Experts of a small language model.
Size: 12 layers, width 320, vocabulary 8192, 38.4M parameters.
Training: a variant of Adam for the experts, 298M tokens, 6467 steps.
Below are experts of layer 2 (counted from 0) of a mixture-of-experts language model. Rows are named router (the router's row for the expert), up (a neuron's input weights, with its number) and show model dimensions 80-159. Each number is 500 + 40 x the weight over its row's rms, rounded and kept within 0 to 999. Numbers have three digits each.
After each expert's rows: a language model's description of what the expert responds to. This comes from a sample of Wikipedia text that the model never trained on.

# expert 0
router:517485469536550538475507469591581555530558555548471542442540489550546549465462471586487535480496518525509513524600504510475462476493479421516443573570413478576545508533555517435578477457514502552496555504460496576546510457504539473487503502
up0:496525493556424474463514485519531431560509548498421488465544513548608487469523511494487517442508390524519489527503509525483511561516475403570472555437486559510553433479611493517481627514455451508425547478470551522508521540542497510497460527
up1:518473489492497486504539530475533450526524521521461523461565548451446500525467468495546569536477501572520530506490496577529463500439513480547494510534460462459572506425461533490493502461493491463496544484517609520478491507435520481458562629
up2:529463485525472518448429472542515511482517499548523519547529416395487425427442522506501523433453495505550383541535488395533440472524448514500512538568495553463468434546485531538513543500556484581495515463474521513506464547522507503468452496
up3:452518470472567527476466484541541469456555562565480521365481475469556431439607560564495518492466529474472530491506458504514504471503524492437509456502475494465513532481509515473498527471521513447518543511456484478508501549512489470505511506
up4:509534473561481544532506527542509445554514591562484490471515498545521554514539500566453472512549402490517450473489508489425397511431466499484447533532531500510491471469517504512484504448515518483551490493492449490520510544534519465493493506
up5:450571498568441476526522524517524496445636556506440443421508538478480475483499561510539539439471493427492537568464515527478467432493508454504454530478521514530493506482417556501495480494472514504507473534440488450472464525387511479438501571
up6:453486520499467496482516532591564526498561561538517505477490469492478492458480510530535488540490473514484602460519442427495478452531518540578409518493505454504503506504494513446477540429460479495477457570519457498486525452497478494496443515
up7:477490464499490510515447490553524513509572525588519545459465519415464534505537510623557505553496519496485414484572470418427483448509549516499481464504483513466546499470426492484521555497540539534555482599475483505490501560533559415493483480
up8:492554496450480442515532443564528530570551540526431561459480479536390533479509452505526481503538455551455528450479524444451426448523458489482434523519532553526556462456522509471606474488481455476480471578508524527489498538508410538415519542
up9:484524524557532531559456489530516429466480632544507484482458540480503470480454497541419527490490487527490458522533621458480455509462463456486434499512454500562467475519485516453511563502445593510518479460480446530491453528563532458424482399
up10:524464500511477504526493486501558537506520562552453542473527426512528495502522512511512545477502506457456499552512469444454491467501535525548450497549441469524516440592494509481523507510496530546531520579501516544530434474525467413454512498
up11:457500508466489462418538495513417430513540530581504503570514476568421533542519489521446517513485501471481510512503533602488513478476539453545508511463498521434464505444463579488455468403461430478491459513491438464502433511571538453483534525
up12:473489491541586493489476511522438422511532454523480508511540508489466506523495460518445503417521526471469498475489486524549473553582478479512554507489500479511474507459465452546508499513485504515504500540485438510504457514445428441455526475
up13:517499487466478490481487437559495482455507569585497572525480446496492536487507524561505562461537475552482445471525588468483555509582527483513447442497503517544589446657457472476533536502484511463524496513449444527534495472514461414481462472
up14:444472452537450545467454483492520443510449486559425446495512459548440496500438544519495469553456461537470497463499482473482603481531464536426506609474519556538520480486437533457502502518546506480506468506502479505473511465451494550451532558
up15:575478484498538497482535459465535464519482538538493566479533550421550591501502524468504490509491445487444493494481505412525550530496533473561442487550440519536507404406490533550539495527548507532477520530564506529548497490526551511470430550
up16:473524526529497515441533437529562485478537548523474599495483467461454495463527518512471495465557504508473569526540473467499495492551457502433450544571500506490527439517503550554518541535519514475513461547481539489469491507510473568483517492
up17:529494498535562488420554427461490496484420497498517525523486500442510542487532528496505491449564506530481494509497504526467505363484534519528426494514526516536524483476538533508532522539539514468445478557494507520494476451534496524551495513
up18:487520420432469445473467429541529449420506624500491510489435443506468522430403556471499483503499510474527513484448469556448560480454545484557472505537437481532469543429442535511503510506557494457518534519452424475530514451452454484439482544
It responds to: Numbers and table cells

# expert 7
router:511543506529494587529524489491574491509522511520475604468501476506519567498523473552472536350539501472501457547624516489474451487492512442499525507535469425530533483521552520477604480522484536507530473475541499547580469441523490474542520493
up0:470496468501485465403472407565571559474459527528485541470466467483530500561532551549492474492537469548494443576526510556494498454451475511508465515506537478530502501501502541441574443507475513458518454577509479517452487442540556507519476512
up1:489509515489481546507454458549520534521515587481458500506543457534458532473531497503489516501486468558522556530503473525391525466510573459566520405489458495482535571519387476515548508455499465404543553568498479511529503541526466421547523450
up2:454528594472448477520466465522542529421525459509489541465441484409418540492504453539475569464491528528452490506545560524513472403468467554505470499557424481530462503472530570514435492512505484473569481526537461506436508467527492528472492468
up3:470479484523488504506470435574546495484473446524519493481528480488528501525502514456525460479505549482484462515543531494498506511513434487540473538536490541527508478493446558431518542532512486567457562486475509504512492491458545532404457487
up4:504582451493477555454518488518555592541463517570483504456473520508478497455449514535458528492533425531556478566563504483495462494500544507537448516445516507494565505519505451501565453451514492474539579576506517507470468525534513508491554467
up5:501540507494557553473488535463639568526490471573508496507469527532426485466549602472428620485518524472478527452537465523525549509480435508430489469510528504534540506474473524486523573486563481558521523470488514516457497506500482514461557478
up6:484531431470489498491460450502563512532526519582583535544558525481484515501495440526532518576429573500458556534487490524430473544480538516519513476527454468447475485493479457478506516513523451457493485496526466531496484522480479492530507520
up7:483523460550633522515507548572519498449464532509506387511502523447534574487472469537477594490516507428467516499518492513458467522451500508479520498515488462528554474548447506472525542485508510562555518441396515522504492457427478560450567501
up8:420469569476492513524540467507554401454485575510523553508474472552523466492443478487531463534495421492463485547511528528451447564527468514511427437546515509573459431546497487475562443479540489544488501500456453490498552512438600554476452644
up9:495569509523541497460452458462469442568495497535488520452515496504488556504536602505546614458491476549513449524601439469515505481573420463410426515486520550556501463501535462461523488521459498547556551517485482537515498499512580503487566523
up10:503455505512574512527528496500503481423489458485455444531497522487471433569540463466450574466560530451489585492572503542481442504511435517468498466495576540448506524581398515499505540446519475359500476497521517516450504432517530542479474440
up11:541505478520486544454546529525504491467497512505476528445484515505509539437571593489575529381499437481482531566487482468500481546525517472568515517477391459493493529497521499474520447517518521442485465532490534490517451481481525554486429543
up12:455542523499458523495449491485490536523507529487460515495496537430513536485531480556406568550482462491450466562491488485489472530449514477546560507541491513525554425449491435508481545548526529588514453476502489572530487523526519537515463435
up13:515522524496456530547506499504494551461500495532418592522446522467478547465489445532543479390508533458407500493585495498465440458491474485471530523471486450478418514539481576472543491487494571562455486473515495531567537428522454477515547495
up14:484563498403456523500475466519496518515579501510408493500450542511481563526472565466506558458449500431462565470581518489516541400515518528524439521451416537525585516555532536552482498468497440485554468528518463516507414534538439498614488506
up15:484509469546398457528453581540436469422545559456472425522502518471518495553453500576476452490500466504467559508501527488525499569560445433522480432480482432523481528547519528466469420468515490522530491543498497587476544420541496491472490507
up16:483414510522554518441551472518488486512580474567516494521496520499475509468470484514473531478510467442546567511541505464463395496456554466481490528532491512536553517451500463520558568548510471508551446496538481518491420451480433441555582505
up17:492504491450506491530487573589522511458492547472454551573543488519537530538511558519514523543495537444508481468503450530466490527467518487509405426510493451491507485502476448526569420495489498458484520557408458528521536532466499490523448489
up18:525507525528442515503443547472474567481492497546536541431489468515535504410518501539488521471523467526464543529513492502502516560502551482536467460449447592522554471550458526512424496481515477518452467545533490502470544452539558455422495530
It responds to: Function words in prose

# expert 2
router:517479466516558543484505465582574546526562573541472530454531492560543552465464487590490525482500517538511520518598500505481468463495478422526448567564409489573545525518542506444578482460517508548497541503454486575568501462514546472477495506
up0:550466497453483615541503482467480447497533541527478557544466489528407440449563561412506559549466499395533477566500469519529505454519482550518520505506476481533483487494492507431520544496542504460471497539528498505567513531484481440524480484
up1:507522533538496490457515475551541543451486496436441580519480441388579483527584508491431497362517539495511424522561501527572502504488501422487539475442460473466457579497519483453509472421445516578534562491498475548484491496506527446497512533
up2:576524540538479474499483513487536487509500565544528443513421456510517508488519520526455598494460454484469527485531483529511553472502554491534436563554455504524482494541489445439566479469471537511534427580449491508490474489466517593542571477
up3:479474512514483468464537529540412519458536491496547517479447530502473468499453488492484479512523411471511401514490442486446445493520510495486479500539489523500498505474479534553501506538454510494431557524433466474555502568490495521543505581
up4:478480558480526472521545564547501540500458470488449516484425526543545497464459507510448560507479501519518538466510486538450486539473539484475540531568504473546493525512482541483541485474514587488604492489496489492513394506551552447488500453
up5:491536478561482496472468493502580500501488487459557576529492485454433527411456497513438533512543526474622561532528419542510492474471485546530474455509463428489452471507415481407513480499459486477466420532502563464481579522474448536488508573
up6:464509542501420520483489490467475487560478510456592455526484562470493460505524525556494500531518476484510525550467513526551462533461558441562487545502511514496530529442538507471593548504546553495462542499478433496558504504506507590477452551
up7:587514440564436531434522488566506468493535515526436565509502501508528572515474563597482512505444515507505495579510461516491524558440441478549468517518470479513510441512487518470474447519538545576504547492497481521513442482428516482430599530
up8:465467518557410497518495451528497506437516566510451530428457513436528506477453494442549519450523445587488452456469508567403488431545499513515473578478464507493495472455500495512477515472499482506508525544508437489474444494503504518500474563
up9:459512506504502495459465387540450500457560475495429547494477565544435475425530537523543546496456495473487535533491509547488492515485511484446495433481493472538546491447483480540493542534486477482496529510491497541458571474572578443553489491
up10:481517444478514529479536488550522460505586527524502503510523465564581500474442448522547568508543520510429540536543548486448417528458480494518485428518490461492482503491525437508538452540508513570495438398525404563554500501526492455490447394
up11:487487485502458606473410526546490479523538494519476471499511418432424433484517500438516550476478548458517469508532456551534501447484480452468469478515480476515555427471395583476514487470531447469472558510548424446506494464441474499523514488
up12:504520558516415446476466442487544533612558441478501576492465578454554533542494522485513554549510521559483485565453458513467465517488496511544542516544493582525520458477449527449532562450547467505483537431536503502497531556507513476386463452
up13:590499513473497554469556508548497486463544570481428490509552519564474488518541520518504486514514519477562500483550510493509511509388491454496485540449449550499540485507429476592548503503560494481532484513552503521488490534553553462466468476
up14:538566461629486524511465455530491511492540535460501530461485511483477513546513525468541572542502479513547537450493406583515482471505499413515512568479484475479566491530520495535492469512436518454539511532513603535492576535478525556491493510
up15:541509464557486460459549470566505505482499507532557518396522526441442531477487519496441529536544424471544543538469494518504567508475611497530473525511537478551490464511569500475487472562491464475425505579485488474483460537533505404450503533
up16:496515499455461552520523405541543485555541542541453478572486494490529430479461476538527500504500492435462564550550438524475464451463499513497568461500505507537543549535526444497556584465512463503498426549468496525459493480498518534456490490
up17:584497468537494529532511497521489511503554586548462604514456462485472563542501551477447569469504469518449490505510446547455566483462570502470478452524468543559472461500486568509534487559482441425539441511578450492468539500578491458567485525
up18:483498495526490589433505583486524545585529525527558505586431502465480463530564535439498527523493482549516568441459504548479476475506554498505403449490484594468487481471406501445471537516567525474453525517458405502522461466472564484509500523
It responds to: Table and list fillers

# expert 1
router:520548537486501558479520472551567473480533522568468516483506511524490507489485559552483542481549490463489498478539436530407498444500480388494449489487442461482534492515467479468595462475565515538510519464476562569545469534517519525449499525
up0:566494517541571537571450505502474442548520542519525497495517500526532511458444462518538496471484474464501510461557462563450466537532514453474483463542480555491550530507490467493598496524589493480526441539460508544486555564531513491582466547
up1:465557509473446459440554453459547504483460473534481546482450481481492517499546520552397453372546494530512495492515522471496513461522480475493422508472515490519487431483524521521502535518504472413503504517549536515527526506445578469633496497
up2:510520476482508502466539533543467498544542577510510556495509468528462466419494483500493525523566489510493496461507560491455444477544480461498494430492495517529518476474454491485499513459489585512509515574514491513498501478605547456567526509
up3:521488485525463549462476463555520443525558505552528556508562405481523534516510509428456558539537551475528455510511426527486499555547534492490487469499496517540477495459488445447549509506557570499480513570490482508478555512534479514558449545
up4:514551502465495544475535471512533527522447449479429553457515456455494480468508541500553501481456486552496467518550535489463440528448437488541489493470496523510494504524490457543577557476576530461480589536539496528505561523500586517451475463
up5:569549493490464521469578470551555426488536547527570532511507404513471504458497497522516469477528538541480523471512458505480531394477495531501549482543441431556491486454543467467479494433541482506533437565585538501442503525510555448524551504
up6:505480517508441582493484469513522484529504483550488546406518501479523564500502501505483529494501504516451452506504530515417546523464431464571455503492476526546494511490515478528522455521535599483490500525545479548531490527488552466433517424
up7:491479539544529465497546414463499413526454510534475489500537456480479541543512461456464483596473470551505516489553459475430481404525520471430481467611479459492545549543418552552539506454503511532455519500494507539500399515512464508518531542
up8:497513459474408483513441404526537481482512537524433624528532437515545483496475546527521534429478490504492498477564437517522531464407505477571441481419464421464551448466501581490483503537497512445550457497552454533549540527503408472499456524
up9:540502495571481498451505482515509499500533521541478496561564435506492477559546555489491561388488505552467481583536499491525580460569474482496533498519459425570498472491458565476547568514461502482473489552475465514557532516436552508478526514
up10:527486518534463532495554518505540443497557538567547498526469521438492425505503514550509593523541509595355548522482467515457486458492487538426517443586484471546497432515480480481489522500484495516520543443542534526490472488536490430491492486
up11:536536519452482449520525599517462445538529489490394523467512462490509542479522490507503537448434538520536508509574512519439436502402481491492498477501488575505496509564482470472576443492509566504528519540498479509519501499527490482476475526
up12:538503486481504568431589391500593457520519475569463571533532465554475477529484513516507504492538496587488472508501481428543473409473464441538509581512471433528553517536508525491517517494473492508469475528516461513452484530472510493471489568
up13:468475534518551511496491501553461503502519550505493507492500553538496528505530402578446509442457543499448547538498429485487493523553455448453571499484461569490432482518478513437557514487507498482480524446408448530569539485509469469520479502
up14:488525488482453568489505523512529510492564524532530519525586429484548500498452520475490414491449529531460500484441497518518492526550516485546550490463440460501478456482504477528520500490521564534434475576510504513480535483525559593450439510
up15:576484479549640485547575515536538562503477474513453481479489541539486522453478507574524538482529482506543467512580544512423401592517467440530482515517506482485498444523524457518526492580487576591491543451434515544434498462440484459450533471
up16:514495529484462663472457488468493642512462503581451531434551437492491502453528489509450423435552551541435459533518506518543485453565521499473560542457404529529518496502507511524577460495517525562529485480580468498533508484546512504435599526
up17:485469524547444527492486538454583525508420523634454541491550447471563530476452515494491485479505466569480494501538592508429513496474465452511421464495495518508514475473527492508543493501582532447454484559574525564452502510571588525460500454
up18:487496541509512477484522509495433472576521530526562460467552516452506491495514478501461451560481502521475516443553487510460494613514481486471495474550465517518484515491492558511551481428551596513546558585525448533483515555526513506546482536
It responds to: "Of" and infobox labels

# expert 6
router:502508507556511523481521474525578557499532541537431519473555518511533522476493474585455514479519523539486550563580527515501479465489500399478464515542410482557528466507513507447587489477522492523499480477489476589531475496493574502497540479
up0:554577412564493529490491555476506510466520569496531477487506432523503491466485554531546441507538488447514473508514487509526458502498507461520501511413536455525515498429546533546523499474558553533483569532476498392554457497514512456478483580
up1:445507545526546508400473486491534594467524520524475520436500478532510467515464593523458470490422561551446488531506575543450519502488405513611447511393509483576531501500425562432527507477542501486522496479493465550427448539527558499510556461
up2:610508415493490542490494513552538510488508520495425502496476494491488510427427500489521483456408453546490470513487496524399471399478501444525486535506473479489481479566468562499521452529526512441545467544408473536510408455655483547539511453
up3:601521445426517519511573480544470533539437446488531454502518423480567528451522526488459524448613538474522468565470524425519537499516565566547481482478504543505559432462534482501540536467445522466514486479454535586480514544540543506495510451
up4:654482465522479530516465472499512482470501528471436498494556488432440491440419466485430499459409513493514463489442467547532495423489486536514502505460487513477553555453440544465480447502436534457552608507569605465458456470536573529550524446
up5:528503407487490483549589503523381555464531474461514461544506535485515498458520514491481528559544525429536429496496471490504457508525511521491544412513503501494517492472491518515531545500464474560521494527455501477558549494485528505546553487
up6:514508532557485543553563537531507522451555561461473506532428485512512496476455517509511524495530428492595463532470574518440432486498466509499438478544517484451568509471479489511468520494498517457531497521370465591502547513414564465523607539
up7:503537460483474497471512470448516485469472558567496511440571440522455484464524513515536538476475515480481511467546540527538539496496526450499490536547530471561541514540427596463484557512436473491515459504425450571448448537518535480533510566
up8:442524580520476520469474437505511580453484440498515486435535487539499498426488498511489500472461612532461536570526514513491509495528571470543538560502482512445537454509464512507489521522536453494556489482485472506535422596510482528457519484
up9:611526518489494497491505537482490496512461544497448501447531494548445490464564542501464511504488510472481416549493538510468554502489542497501527477438561496510461526490544526523506518468498455481420623509551535473518483452508475450551489551
up10:478521475473492503558453519528444518498522502530498533476507502526431539486479485495496453449480478471560561502473470465409460536513535464508508469454480523550436513495496534494523473429479480460529412520482449644549397498530508452500498470
up11:536543544546489536475530506536477475524578509562497519523504557499501466488522561535509434495521510492490439531517449498467500426524492539489464510462498456489542518524438520455480559473452507473520498490461486712454496461527471425476508491
up12:497479342548500507497571467535533485437534507479433494489471488530511518437489448516525531531516482504538509408514520524470486519439391448480489478565467471575478450467468515508529433491486572497495476595459541519535523506548591543482525444
up13:479534475535506509447459481488441508507474531469491531482523489577538477488543524509533425461550492520483559501500519515560475555507500425474495540423533534397483551473463469486457575499458504393544345468456515511484486476544450505423487480
up14:466526476468542502470618511514486492472500501512509496497482482527466553506491531485492572475520463527524507456542466508484503480471510487519508537549467447446538483469449608577553507461460438470499469518460487600477458538554505509531522517
up15:444466521498509501431462448564527525462484512519453443498484505523510498510425506545464563492495410477521504469540527451445504520521482465474443420535506501591475606530522548506495496461565474488491435551483466614520483483509510506394520523
up16:424448577438469460486378461473482598403475490520536471537471440510525560504444446497549513525504481505493469488506533475432557493508531543502522510558502489478525566521494547526489481468543460541507556491491463603499457554462489471557520464
up17:497530459551503473481509555530527506545471470527500522529377431531555463450499528526481501547437471472483454542548489517464509490517460411455496455500453467447484476519527479590509459465588552504431479525443520457527456453436479516475456592
up18:499517557442523497505466480504575456417535503518530545490479455437485506584462512567431525479468539423504506463568508492474443500543465523488521518481535533559504494490520457423558487466494586488431504453570546499469473547457509411475541464
It responds to: Name-initial pieces

# expert 4
router:527487465509548539481510474604575554512550567554466514443537502545567549473460477583509515488515492532526518539595493496490469461498489418511439560561410476585535503526532496428580476448524518556509548505459470575530518437496546489475510511
up0:494469505538524463495520522490514494498531516497399469441552447423534521533467512542495541536466501545523525514536451510528446421468433487494504554536497447510426494396525489480555417547541567505500522464441426539597529529455518537462492532
up1:525509493460553498546523459487548441502551435509409494425529547404443489484389504544490431478497535518437539496487467551462447411501458503513439475528459490516538500481458525409547520546455549461500552573487475532549506426527507498461524498
up2:454519470452500494479553490591513446422518587522401518590516417563567577505530529537535460530513471532462602475522488551446505466433482446481463482441451518526487477499482450499509538478518553473537418558483491528449545467518513517468511493
up3:488524432515444591533503384518483455496583539575566504477463430554542469503466507509460483513507503490462518520481496533530514496463478521561534465527441562495465447453435520507537478540532478460537487441503377512512541470499534533453548552
up4:478486485456456511481458502464499412383491564522451534500532557552463487548467515481480495482563513470504491513504583555547498483521472535532572557497595518455565557471451521502479623466569501508462522428496514520575473524487508507351467554
up5:500588515531557565577483544564517569582520577496537486553478498464503507494511482523528563437499479522397481501535469542509467458471498493434498474457462389524525537494545478504515509452519475541544500498500402515565471516489497446552470475
up6:463495491491436490474531514540506479469511553553464489513462531545481505565485573513568475475477475507533584562497472477415457505475439521532494494454528524585519513576538571526470530518547467500503516435486497530519510374500409507481515523
up7:434546450549471511506463509486500454469551573508547507539523497568459442499564533518511489507472502541494546555524495499457462520455475477486506448532521398490531466521480553540498548496555450495536445515488480489527464552485505520530522497
up8:481511499488499467520495435481494465478513534456509552452442456486475556478491452539492560464590493493498491471507492555449415409485458542510445517528526523524559490500581496474542503485524538425516488502531460513522519487488563507490488478
up9:458488449551532509470513549521502467426530536513464551431511461465485459503517536549497538486442503432486463536510474629474532503553580511498538483451558462544556518507482531503530500505592472488493516573444505531517486527525501499530555492
up10:477461499462553533501537492536465548489488521487531456438524450466502468461486511503517574543478477514524471508484468435497542519554491473529516482526526471525512515528478504508548542527509551555539429534522494486453509564450506427538541522
up11:513516510510499514486495499527515464544514546542482547500444499490482511526509465475428463453551480468484468518533508470439443522516571471543488583526514504598518535547516502501516542489541484548506536562457534541557433410515511486511421570
up12:514531488598479487473559497471517480545473493521497476539483496471455483476531484560554479541538539562461483531570529415505518493556549460522449493477499485502542560494535504508526521464459518490442556530522478524493553471548530505496471483
up13:498552583519492566496530524509499478501510486571473491463535506484492479560506472556533545522501485504543588495542475447481503525536532504487505444491482479516593464482476545505520544496501495457501519530509527531525384585535463525528498480
up14:449488568471519519382457501496497572545467564511465518419430380482494472445440515542503480405541538495516473523564536554451584496560491471483455520473517502613507536568532513535532509395502524546456515532537491505515485540479547449511503537
up15:538478427573465442522588442500487474481491560479529483518471468573532489418506504599468514431521454427581503494534528516565361429455548496531490560513532491519488483541552476453546536523532525463517514520517487536507527468477471505422503550
up16:550446518554516519453486485534469450446566531497388486453493480504448557470511492499539508541520475572445419483494451454468396483534509481502489503490477476475437497480486498490530554461537602471499536457502426480589459450467523473406516514
up17:503599477529457512495495502523520434504475478530525522470459465455559532436488530534504519424529432500533572593537518467475501442471509508484539485522437473429478526495520477486472477569523527484566504465536514523532467538495519525431479482
up18:491519454602505555569472494529569513416569540520513500450479531503557463455482492539570511443483502448532602503549542510490451506479579461503465495581458425497529494544540502497485429459594518483503493525487466521503533483516461467575517553
It responds to: Heading equals signs

# expert 3
router:512490463534556543469491469575593534524558568542476544458550503548560549477474471586486533474510529512510515513614501502481472470498482415520436573568404484572563523527562503436585484458517504552505537488478476582539507465510540475485510499
up0:538473512502488540472535479462511465536494597449473478495565522610450528563583524533480491535460504525433524461545463470443488486510491514491488458537511514491476556471491530427545536497505530546505549512513553555510494467541548525525541498
up1:473475532499507536496505485500488468474562573580458525516472395512476421528489506506490494473527527484421518515501511494454418483446502469514502442483471506510546516451482545522507456463525470520429475573470478496442424499475518434547520537
up2:556455520457454492587461411476416449466535563461449505465505519536474531531513489499486493411453537478547527501530447515460518500518518454493468537411448500517452503469556479477495517474493559405533489595502484571504520450448503500530493532
up3:433529531504538424445543479564467501543514454521463531471538529536496538511471417442562504517482550531493534469518560450441433548497520483461504446549439435505535537442500553492502478476537532479500455552517466464453477529470452475510534428
up4:538522478498479550486526514455526497506532561483485477508435488553511522491478468504549457478522399556467519556490514488477485494526518497465538526528473508510431480476502439458498599503528534473511504504418478527441427496505510497540559505
up5:458512518538425528473541415501504481532547654545515508516487509486460527563569469527431499525497490523467571483504501520464445479522455417458521551504510541511508555563406587439468616358513550492507507508495456501539437458485457511500528512
up6:499590517504499492480476525476468464452499573554406470490530535557429472530531571570566567504513538544416412476555506466395545471530550463513477467536477477537562495452498483487543537538556503530539451465462471506512439507531540475502471494
up7:513464506502476513504520510481489468538453486484533540500552552539506487502575555516555456468520519525454511563521510474465512483601532502476473520480439484502551495473483453525528491481461470567538494511447543522509501409470530523523480519
up8:537527501510447449489474560506495555434514504478405512505462479495536515523527542558544476435498443594463509546520464477405490524450525421459441508479466527439525497484468502528518477476493469500570473508465496499511442494514548445465524517
up9:393481445486504485551515470547518449488557529611418489494546521529446486421506522482520511442525513561578497518517556462447456454408494539484473510539471451481544458511482474505500486511513479447522468529381520512459552573525512525423476541
up10:525497452530501560524464478518461489524502516473516513504559497521471543486503470526548505456532536515510541588521526463454439486511504557546460569502444466465432454502637485443505546562510539513564459578488512450453548518529467493403452537
up11:443465453498481568517464482566508453478524495527444555507516537568550448508522456442530507448463466499522557501532528496555483443508448503440490466599458487550545509474543509544524495489505504507449471496548488552491516552510475483471458515
up12:481509492469516531512559517467528507527626546546514496481498486458422495481552524587496475508489510455466480467466488479476512484438548477532465487466479528486503531501457486557502555435559560519564552501559492498488441480538513463489515506
up13:475520451502475490510502464491504486535515493510431549487478444529478510515478531503468499498493517505516491533519494587503487487448444449473458517580465407522484496520500544536500526519535516513448538550552477502578549515510563505428550514
up14:542504467526501528497539522580546563488446498435474513478508510516468467496463529493604554480559491502550426518471429510519457560565502518505457516474451478530459478490535503452555519590543525477538485515419551508455471428498544499473445532
up15:482496540529503535533487535544515475534518546509474479457483507439502548505459468573408508490510452515527544457532467572459482500566511516493441475544443508504481514496537494474544442488520527419533463567523476627428460528518556471566517520
up16:469498474428491545496500455511486389452553499504385567398529513521544543499446530489544535449514440546514559493572478523449513469480451544552463467510523468499522525541532457437544560518502478430554552574495493487447533461515478474454490531
up17:508515512503509454566561508570493404500513547499508469524473555481408489478475505599449479471533503529459534496521494451505456494466521383510417511527432470496508456522469503472537503521524616474543453565452487490476499426477520472433464510
up18:481533550541537487558437526526444508496407506554467569467542531425474481497501501504478565479539502458560453492562507465453455460433461469433517513590457484541486506489456578500495487530480543543538488507403482546495430484510542568492545473
It responds to: Word endings, names, units

# expert 5
router:513501531538502552486499526621541527552526511543448560486542455510546526492460478523471463468500504508514513519578489541458505471551472423497472492513431511551553502511516534502562452449491514522504504556509435609493487422493549497533535531
up0:443531497487448534509471517484501438533499621543495465467539473458491462505441475536513513516517467517506494463515489483414535456515544532521395515543518497488474463471414511543507588472507554499491490572598521496530537531541453369500507440
up1:467543573527482595560503506495506494569502535553450606430545499440521510523470486551549488488503478488472500492513513540462473527541474488491465558507462481514521475410507453464475505546456517502496568510529434618530484486492473452520478525
up2:536484436456509506527576528484498545429487518420486496497401502426513521438568516465535535491501427470569549582517596483470434504502497479474495437558461473526485500468575484472479496532446541457536573477454458491509493455503497548473457446
up3:532568546494580509457452520465511471496511555540395527595491509517503447462436510540568584522569469555505480464519491455491473441464477472499446485511463452502536452515524479508523483488512584471587505503491500604509564487534481403475479542
up4:451447491477567547500500470457523540510496508562506456467503534516545479501524547547439453522522479458490497478487462529501511495457464524505540476497524470515454528489460538531529507506517487476487436485552508461411470481548548468555509479
up5:463539516475444533502589496609514528563458508520544525490416514500498551503425522520486511436468505458531504497543486558418455441479551468563513556441434517504550535537490484547485547400551490540469538513497516531478596521547482470510516541
up6:500489477497456539464483477508472475465527479491447518496416488500531467425467455491561543463474605520547456563524559513483554447498556471525500444444483510543565540462489511501516493495515498456514588535546482477492487482545491534466528492
up7:513477554585581506440492495500549495450514514477486577555493528476535451465553548453507521543515531597505511458544483514535486484472467439417524444528488461439502434460483504486510508609530539454555492501520512607534513470510530550536476494
up8:606469542550458506451433505516502467505522472511478543571462521505471505545491440502564501472509524494501460493519532492486501503474469504476522455465509473472493546492528514448540518460508529433537516538524442486572457458498549500429542535
up9:562508484485492597577481482532516528426585501507496453499472520483477514508460480499467550459544522508432559465510486543461529479517483541461513540540425519494450507431555514514550506477541588401520458513609482514459486540517467459532525482
up10:476468548443517514439470471545488543485492432529561528533501499485640488455460532491550537499538496646526470441540513485494519485483513498438520474489467536494536463517446468512484461429505467479516590528450481551485522567480585455434493492
up11:430547512517490496420452447495519525520517511459526537537547436472466544516480562513538501499526500607549499557573468487422571583505505467512485499467508447517465489562516523481507492435489490500484529547475556600441458511450507525480480491
up12:502448548553482519490516513480506516438460551497556525544482536413547522444487486546444505543527466516570494508624472402481523485425549482511542562523509467500522469470481556546489501455434574497512554546514458535502464455473491515481510499
up13:482520524585445518508485443485525555479505532511503518517532490546452490457481503541536505485587573485473475531527522548562507463503483494509513568467477465492465534510555486474500528421592544479492454493566449512489427486492494491467480492
up14:471427540431500561452594500536472487534454515526474520485543469533530474501477488460468466500498497497515514484521408517489492523455501459558475489454445445543502543465483513479523469456510536481534496482508499551502483521517538510555539561
up15:556499500490524598460547463509544502354503422505482557513490489518455454478488492529463465457540505486473510523520454523516456502500511474536468510494477472544550491485485546428529456536473522482450503576523482482466520517498528532472507542
up16:481449462530518471509422476487506519428510460438477440452477512501480518487455492519531496539520452483535446523504578414482506560517507523404550474464507517489476558468497386501527515550510490544455529466507492556505513529465457463511479472
up17:532485478591485527491476522457500511468519602489579482470443571514531560503458505545447617494508473459514479536571439474481505490394498433487499503444507543513571515520560478502517542538501523565494557535513455506521470420517447406485573521
up18:558425549478633479554456524525549481439460604463488536546559516523585497503557445522476534519488559538487481503510563507484501480437461516456466553465512504499522504510576493509521516529515501501557533541479477607438482499564534463428446461
It responds to: Years and institutions